Below are experts of layer 4 (counted from 0) of a mixture-of-experts language model. Rows are named router (the router's row for the expert), gate (a neuron's input weights, with its number), up (a neuron's input weights, with its number) and show model dimensions 0-255. Each number is 128 + 32 x the weight over its row's rms, rounded and kept within 0 to 255. Numbers have three digits each.
Before each expert's rows: "gets" lists some tokens that make up at least twice as much of what it gets as of all text. This comes from a sample of Wikipedia text that the model never trained on. Tokens count by the router's weight.

# expert 37
gets: "am", " the", "an", "in", "u", "on"
router:175107096120121120118100183144139157143118097085129132123155131102120133191086117129161096131132164112123151086130075117154148140113147138137099156182136147120129094099111086089051092187124111125132163164130099089114099143095107125142168100170110135089109162089114095102116100149128140119167130141123109164140112136154080149129102111134125152112142036168149181179088083106106189135105129138106145137133158101088195129065087134169112171163133146102109108085166159106109088149155071126191105136156122160133085087152178085103120164148065095169090087111164187120156118154103099118165120131144114192119112188106085140107081098135205140110161094146148160090137107106134201138136124053063101043158158160145131155202124118142121059165140063088113155174208090165144166128135114
gate0:138121145096118104104149084119128143118087125056098100113111129086227086133159083124126137153118113169131121169075115168038146116033072122159103097098060061130150145075166159123151150173191111143124169142111111130174111147170145128134115124152162162168115154168139110110080115098118105158096109154129171137148107099153122153090091138148160105149138105127126140171085138102116157157074087112118162100106142158133166035108147125144094166140225125118109140099175088133049131128116099124155113139135102099101136100118129050184121131168178142144126101116136096169144157120133105071161154131130134094132152106134173123164123118098075142135184117116140104117124058190145124061098110173177141106132134163111151165106119065122142094123182101140165140126137099167148205156060120
up0:115129133095104146131102133124126117118095093185193146144057139106049097107155124138147161135090132121110129152151120147109106115131149123120101103147139153123139127118048118136088081134153099099098134090133129203153083124167186167181071100113117145088143115142176102130082131117125129116154081098152117157123170088135204082087180103132127104172143176168137173178130088096033134182149147098174108102160165165132146082164146134168071089100129128090072109079101071144120104153110124120123144148114118119126062122098136125141102111076118079112150072111160145103201128118144152114106133125080125092138092175037081120176153129144182125113142082080120097126195095147108151142125151147173088083117081051096104152078111181128134144128132104169161160157119080137164115063115095
gate1:070145120127154069136127101149107135134100082123071144129120131192120125095083105121107101155093197169148133115169081100133120126125158089143128106159129065155118074156153141130148194097164060149180080150134119151171110137104175156144107091154121088078111150126147105125137171079121121098177138147129118103129134096213163078083165106159075066092097133113131048193128090087098135151097155140159141145079125108165204109127077122079101152094132118163124090066131134134141168124180138086169130079133121136090132128113100135167133115157084151095101096148166125117106129073145201111167130163152114124155098116129124127177091184135147135128142101125029088119148086164126167082093051132106106122166173143157152178189090186161084122122167101156128106152150111121136119103086137
up1:097151121161159146131135124138151112213110118166118138086133098182166123124175148132114105121116120178138156159106158109141147127125145152152120067093136187144124106148071057137092105116131137104132125131075124144130130107183124121081137104142131096090139090142139110162097129132116127107142136116119125103172120076166181107172115090085159073158078099034137114173147120153105109096097111130149116119192144127089093118162114132133056146119126054147114125125112103112159194135117123069127116122060173107106071151191121131107136078163101110107115116185108117188136114101145103142123081115158196171141207151142114136112153136129134161024151135072170128124129163127091156162122061143139141054141097143180190140034207153133127167173127141154149178115117148179115120162102071
gate2:139186132120117120159101162114087162149077089155195177114157104174163105171111126110131140127163195142171132139115158139174112184102106137124128107097127114143121130174108100161081125165098101132164106171154112137079106139159169078111153122082146078125157151136101078133092112095094153080157167157115067089080113135122142144141100219180083098085138082140125111136113109143130161096127130162106189173057125135129123122218081113140183163088188133158138121138154114088093165095129175107165180120141100096137143113148089135108154119142124131163169060130163105201085126115078159157149135119163148096060094134127103117196099107089079112157149075134102159135122068131144174196113119115149095141120113145175134165122098098194148192135147112123130106112183156184165072138158128
up2:152201137158061109169170146113128072071164210121090134133065101142157114133061159182065076138118128156151109179183139132085075114123076126141088135100073154139123141157119117149135104142121126159101131137089110100103142103147157123057125140142084127093173165169103147148152092151114176142102095116148087143136079170154130100047044072180089157129157084155113148177131128113069158168114087152156169096120157173115141166128140124106095146131191135132120109088104077161142187144150108097135134132123113166076138143116082094136147135076158124152190184158147143098144175088171114096162098086156101142136150097144104137144157099158135084131074109184135131099137114111112123128113145080151162118142208142167150144134169150079119122154102088109105090133138137162164141069081174
gate3:158118087146125186127130096108118126141141123216068099151156094115136177123155101111111168172130153134168130043133070043109135174135137086136135146136130106198113134125081132174137158144093078153148166208079114061122111117123128089052146169129049105165115136155168067167132124117188121132134118173117101111103134119124136133097144118140131131098112140132129050158102102115048170180148143150103153169145147168129133145115153192145132178093159137132166156137111171127152129103137135098123157124138096115098123119117151121141146111112152044164087076142136145120155098165194122110088160144128108130142107134107130188112122107089128179169145068118158198136180121142158159114109120182146129133089087095144164032089068124117129140165118103196093092118132174113126107080144167
up3:168098155140073155128114154135116165128149123123183182171080142156124071148217179125144143088089201109121123140098159188110117115157181131161140167134094148163081129132192142110174181072133112079145136133107121115167153072171130136109126066095071111091184114155097103128138147134098150110135088131108090106126110118093125110139157184125094101151134124119114119136108117127088144109199082105131090116169115110141088135123140088156126106110104134134157078111122128117153154190152184158172243062128095121120126118159101137115093129110141117083089138120119084204072119106113131119175137055162128166152167110089142088083167138143085084162177162133080068182097103117072160146115119087162140163132101160118119110056107166104128127155104123184067132137086131138106156086146113
gate4:136091098081104113143113113139114144189150111138055105079208139113104170140108145134138129155105114147149150149152151105152125127132146125129110096109151076137099089128119102103094121147116127161145184125134136134202131164090154174159132139171107106155093104146122078134116137113120094095142112139101081081209107140151178131116143149116136105114099061180134156090099079085186179167146158109096104135082084121067154114117114183113150110166179116159145124113155102141153179137123055154142192115105121132178086176135164147183081103141142055161076142133170171154080132094095135107096156174203125097137131155142142091140072067140031120128136074096043071113128121055133147099115109097139168118077142177134140116176099089118114149109133059175125134111148116075135111113135110
up4:133115110162144086124166064166137109094190105139114158137152144072076141111137092162167120095090113100072106127126156123119130125120169136139124128125092103123110106121153094121135185153111061123100126090120102094166088133070154170101166109134131131131192138156131097133163187125103077089122175136106172080131133055086157145102103134079154162064146048139152104143108109222182119162134141180128095083118098124110167117109156131108096092118140205148093161064098107161111163133085114179106168179150114109058186172130146160135104124151081105185118117121096124131139153111092171134131170101154116132133122149086142106115101113150083122119104181156127139099129109137126161127150145095113095139060110156128193159076169233110133113163132185050135107103093114128163112137079186
gate5:129121139118146171122116173164116120109152201108143113112091162162127080168120121150094110175068203136131154116123056090171189150116119188169084169109115107144159139178145098117112110103129127173160159150140143124180125141158081109038137134097104109155119101079152115121125137138090106122148147140107100151140109124099145156162151061118082158135085154166148145101124044132085111159115146115080136135144147082191177150115135090131127057096084136095042159137121192100134181169161097137146095106173102199131080178097111131122110116110149192132144140098168149133175099132068109143087158128134063097152192161146180131127137122143166158142132151124158120141158078143075079136183147126044154128076167139115143143110148139177128159109147100158121123130083091190106156080115119
up5:129141092074135161083097078117102129108139092091132107151102070099106126157123100116093148087145133088139069192104084127127155169145151141131175100118116083138165151188162152118138101151095060087093088099168151153206113146145133118094116110126154106076151113087126105148126059146172143136148108150129164124137122120161149138148148177154129099174059088189124116124118156077134105077135162143161197111096198171146083161162120082092140129138105141141113098108033144147136136109118061129082122069092152131145118152152111134160061212121124118133105058109125122121130117149145157137109180080151124168122098095134102119124097107228122184129154068147150141119095165175160165117163189138161100102077115048130108102142101156163104119135091124099147144046129166138135125135146127
gate6:126199115084174138156080093183106112126128159159136125157078133158119109090164127164133058152171107115108124092124108159163082088113152095094119161108163053122168079126133153134092133194139214046182155080155140212157067128090084172079101128153111068179096130148143043110124125116176114170103146151132149151175098055156149119120132146125134132102167165134170110149110159151121087094104152099118096130139161163065106119119102162092133099170120126161105156098120110092102121084144145129129110121162102140082114074130153121095117135112063089134122111111085116192114143106137148086165132163162122137162088152189086159122089121128179085128094149107164137153098121149139129168108107166150148087125121129169128103092096117129163093114104145085126102044121059110162166155102078
up6:072133166084075107127140090146132116131129059098159083086135128135144132145116149116130137123111175106073123094139155125171091222126124086085127085137116094183114123104139108147139105116073136158150179203146121165062114111128152139091103070131075120111157131186114129106088162112113147106141095138137118114091158146116135129097139104142127108152151165194095088148126171074142177107131093145170099077106123086114125112200091138138139089094181215137143072124117184093108103081104180110123139148086189129111165140114077107129141154164147116107155192127076160150149089128200124168100153119134090213143161104132172177134149106164089117165135161105097126143175094173083104155086150181126095056097149135093179151149170191113121101129138112128118155188100112125155165167146149
gate7:108075152158173174124081118156154159130116108085057151115148150110144137096114107138127159121099145135101120122158074078186165111100106124100149142111207125202099023128135114148093134118165146106046104138120129101111114127135132151135132142140191153173108133136157056100134128115151143081139055077099107110119159110071102106086172156095118144093124122150130143111142120143155125134081029149110153141172124160146114146106164191158082143155087163055126143094071160111118097091125106168103087153120107073094194151144103191061121133151155118094119137174140117056142107166098120109117157128133126118143129099104131131137081211064145176142153122118172099092143108157045130050126148117113084139139120144167093110110145108135127135125109117119149179113122138142136146064130190
up7:114101104169160077147117142123083133132161179129114095163098083053167098151133188165077179154117120171089167133102123122161129096095125171159092161117178114124146125111153194119186085132155178098127135095157114129070096147107099096138107138156130104107133157110072056100066138058135142120168154155151138165069088095145158090122085106117145140140104132083209052126100148125104170167134141123088111107141108157106153113180055068127129107166137066084152068084137118110159173179162152163151193117164153157140139162118167137108174116118113143100129184140126108131098112141079073164132100136103140170101165180151067102099172146113105120124142165106086100080129091173137153129135116086118142143179082162125158129148136093125132118136066156101105133092177077063157102110112136
gate8:086130122137168141077107157142192133115094117101106169109115154169129091124123175082118096154109177110095128109123118183124103154084173151120135161110139077140161120184126117133118123155121119174148126222129130156097080134150111107103118122088176079155130127075158157143100147130139133056107072174142126160159141149162080100107093060102162136145081070103122113166112119128163165109149116033125143132181163113068183124118164189085111135094115173194102131079103140138130142111158148107115183094122111137114147122163119140134071028103050140125172112118156147159098115142148135160131105142092149125182113098112176070166108106116115132113137110106101213135115166089127122136106108081130146134129157061132131190158102108133145096184121055159039165152168127135071132130130150
up8:056130149173081157155144098109151139166129076086121134154151105135148170107163152127151148092136139168148097143151127076133166136213112137122097197119096173142123106134146138145089149147105120146159098102143125111141146084118107116116127107107108154087118157162091110161143097084137133138112094158133108164128108130067178213143101172191124118181157188126120171100137119115157147123141170096139088118091063179125124138142181096099183122135100072139154120144106112167165134060100097076126097185137127108102050183102113175058174131176127158158107130160160157096107162095087076243152133129094201119129114089157188156104124145149143094123099161102141177145129101166137186169117145147128125135144088105157057173116149188122135166121082131117130151201143165123127159131163143
gate9:181135151140146101156124124133106143102098115118119111116141123131099083140138111088117148117120099159094120125115093164177108104122078127169118167127089091191121206066108205160141206147159119150114172163179105134106123140153166129154130135113083236132183076079132100116106118105171148185124122114127160187135125144130146108146070085093084164091142178129109072099133080124081115100101106158153145179143154140176107155091130123119100127096110105096134116097118180109104131090168146191047122083119107172119182059132073164123055154122065122098070190166085063176129085130071119131189088101164106140145132163117098130127095143133163172104148123150115127105097164148072159105140170168131132088127117145150111101132136139114115147115154066114136075086142115140166154178139137
up9:164060097114065130087108136121099111094138169183131160095140138178187135085104066159080130188127091118163184116062123131127152132137107097073107151099133112122136170143102087138113128066106071179096183121122162155112141169131078152130091141150180144107092117102122117138121093137122143158122096158130065134181129132136137155119086187111144175156117092107148124132149150180115037121146136186106097073168092143160112140077048097101131089133134177159128160075128147123125147185174084147137138088142207132141091093169107131133153173087095180157161156138068118150157071144109146163105094088148106157120123136158143168201089121146159187086120126086149196113175081118127089140151108122129173120135165194144142090139176155094132125152142128126154145119163164115148111100170097
gate10:143097184139182107116100085167143119168120192115148157091132102141144111135134161091133136093157152155079082070177097161070126110117151125160128147167133116128109147132086094113111147102149093117124090101093128189171081113129082157019135141141075157155106064109145105109103097180109087137126167141122120140164185172169121140103152155112080149068135130190121108118119125125112120125127059094078104146086094121170076135135063143150122090164107125103152180075162139124177192105117126157054080091109078104114072176135104050083107111146204160116118166138160130116144111134120139106101133131114123104167096097126159137153156161115161081077140139127146137150100167147109159110088139079123094085103175127158070080180118099057097130112168118087066119125130111081114142098083145
up10:144118188139097099168140134099147165151095179122142137100070148114054148176130112123126092138132137113070184154082136118134154094142085125129090149118121182145156132087110129129085174171088152132184135101116094154126159100123144143096163146091074074200136152067105143104082198084114110147149100135087148127142129077146185092115098119102108128091112121112151132083142123114145108161186097076119113174117096087155163172097060162085104107112159118129064158136182089176139141115087166079168095152146077138116119139125089162167131097120120153146161099120121131067076117142080127128145155154129103138124168133107094133122148047115035109058121109150133125112114110080103138109153145095146163146132152151150163119174121195105109124164020142156161110175094148093087145184189110
gate11:107160154157115046048091170191147094163134142115108139159074095120158134144139096095116118094120103153106131091115086176150122134148146152165111184081104124158135133102092117142145129161143087093155168093151139158092120124058148140153129115155156081173119125074172117156102168126133103097044074149165147105152087122106111139119144160141123199141110087195100077139163174154160133074110189135108168089144170198107127121125107172133151130087140116112148094156168119145102142171147173125125092064139103151188050113116137175118092096110101082169179184133155105143099119199086118138150074083120132114080149140116133116130103085066156085152182125110093109171112105115193158095116142132125088126151137088146047152133121133105106119138152069195117141085157108136144142102081145
up11:090135173139151179135119125139092125080072136120069080179143174131108157164133114142154154145155111162114093098071086096108115188179123124096151127175156075165175122113177118138142168129140112132129169112156050129100132183058142184156148069119168171118143165118087126123165122187041105099119140128155113106180115067155154162132120101113123140137076175123124092104140115122116086141108065178100099142090159134179098117074138117098155059140102130162165159130166142168097109130091107142135114129141123078124183070175135166077057094163119173102079151137082128129153115160173105137151174130151119079164157124108107113179117175147106140154128078089141114124146140158085154148158141090097133152125213178140155141097170164110109080111152149087099058135111068132096129100107149
gate12:110129121078133090087113128117126175087179155178126157135124179142133073149112167146104084125109191148147104188118134118123112122096130129140167067198115126135110174147162158151166075124138091103077156122179147139189086098116176115153093134131117202142131135113104164087090118138121181133149075151114116151123140162154021126105173093118182138132134129148115109149156156159142060127148083097136131115177180154113148101184109118106098135183171149118112099104105122152112143137165154186142105106120190168087160198131106145137103154085152091185122090144150054154130155134102095100187095164119144091073141137108101116102125088166208170152209090153158158139153139166156191101122148099142157090119159142093089110083119194109172093098140125143101116146113145121147175104134185
up12:163171100091112113088047075140160112100146065121123175141177124145131115131124198108124161100185114130175075057171101093103086176148141103094110136152176132149106147075153146098112118162126153115101150136110139140161135098175134122116167147174155113149112132102147156137184103143157204132082111192184106173116152181063122158129120105145136130151077129160117110075171063192124124095158179096129172068123167144128142134134135134121142149114154139129141147129141125107125192093132152134128113198107090081128156151114145185078054163052144153126092124147115113125164157096171120103114085101086055140067137090153127165128094124106079135115118128101097157136127181141070119153144092140125137169123106091073116097128136152124106196124232107109114142154113101173109170081122128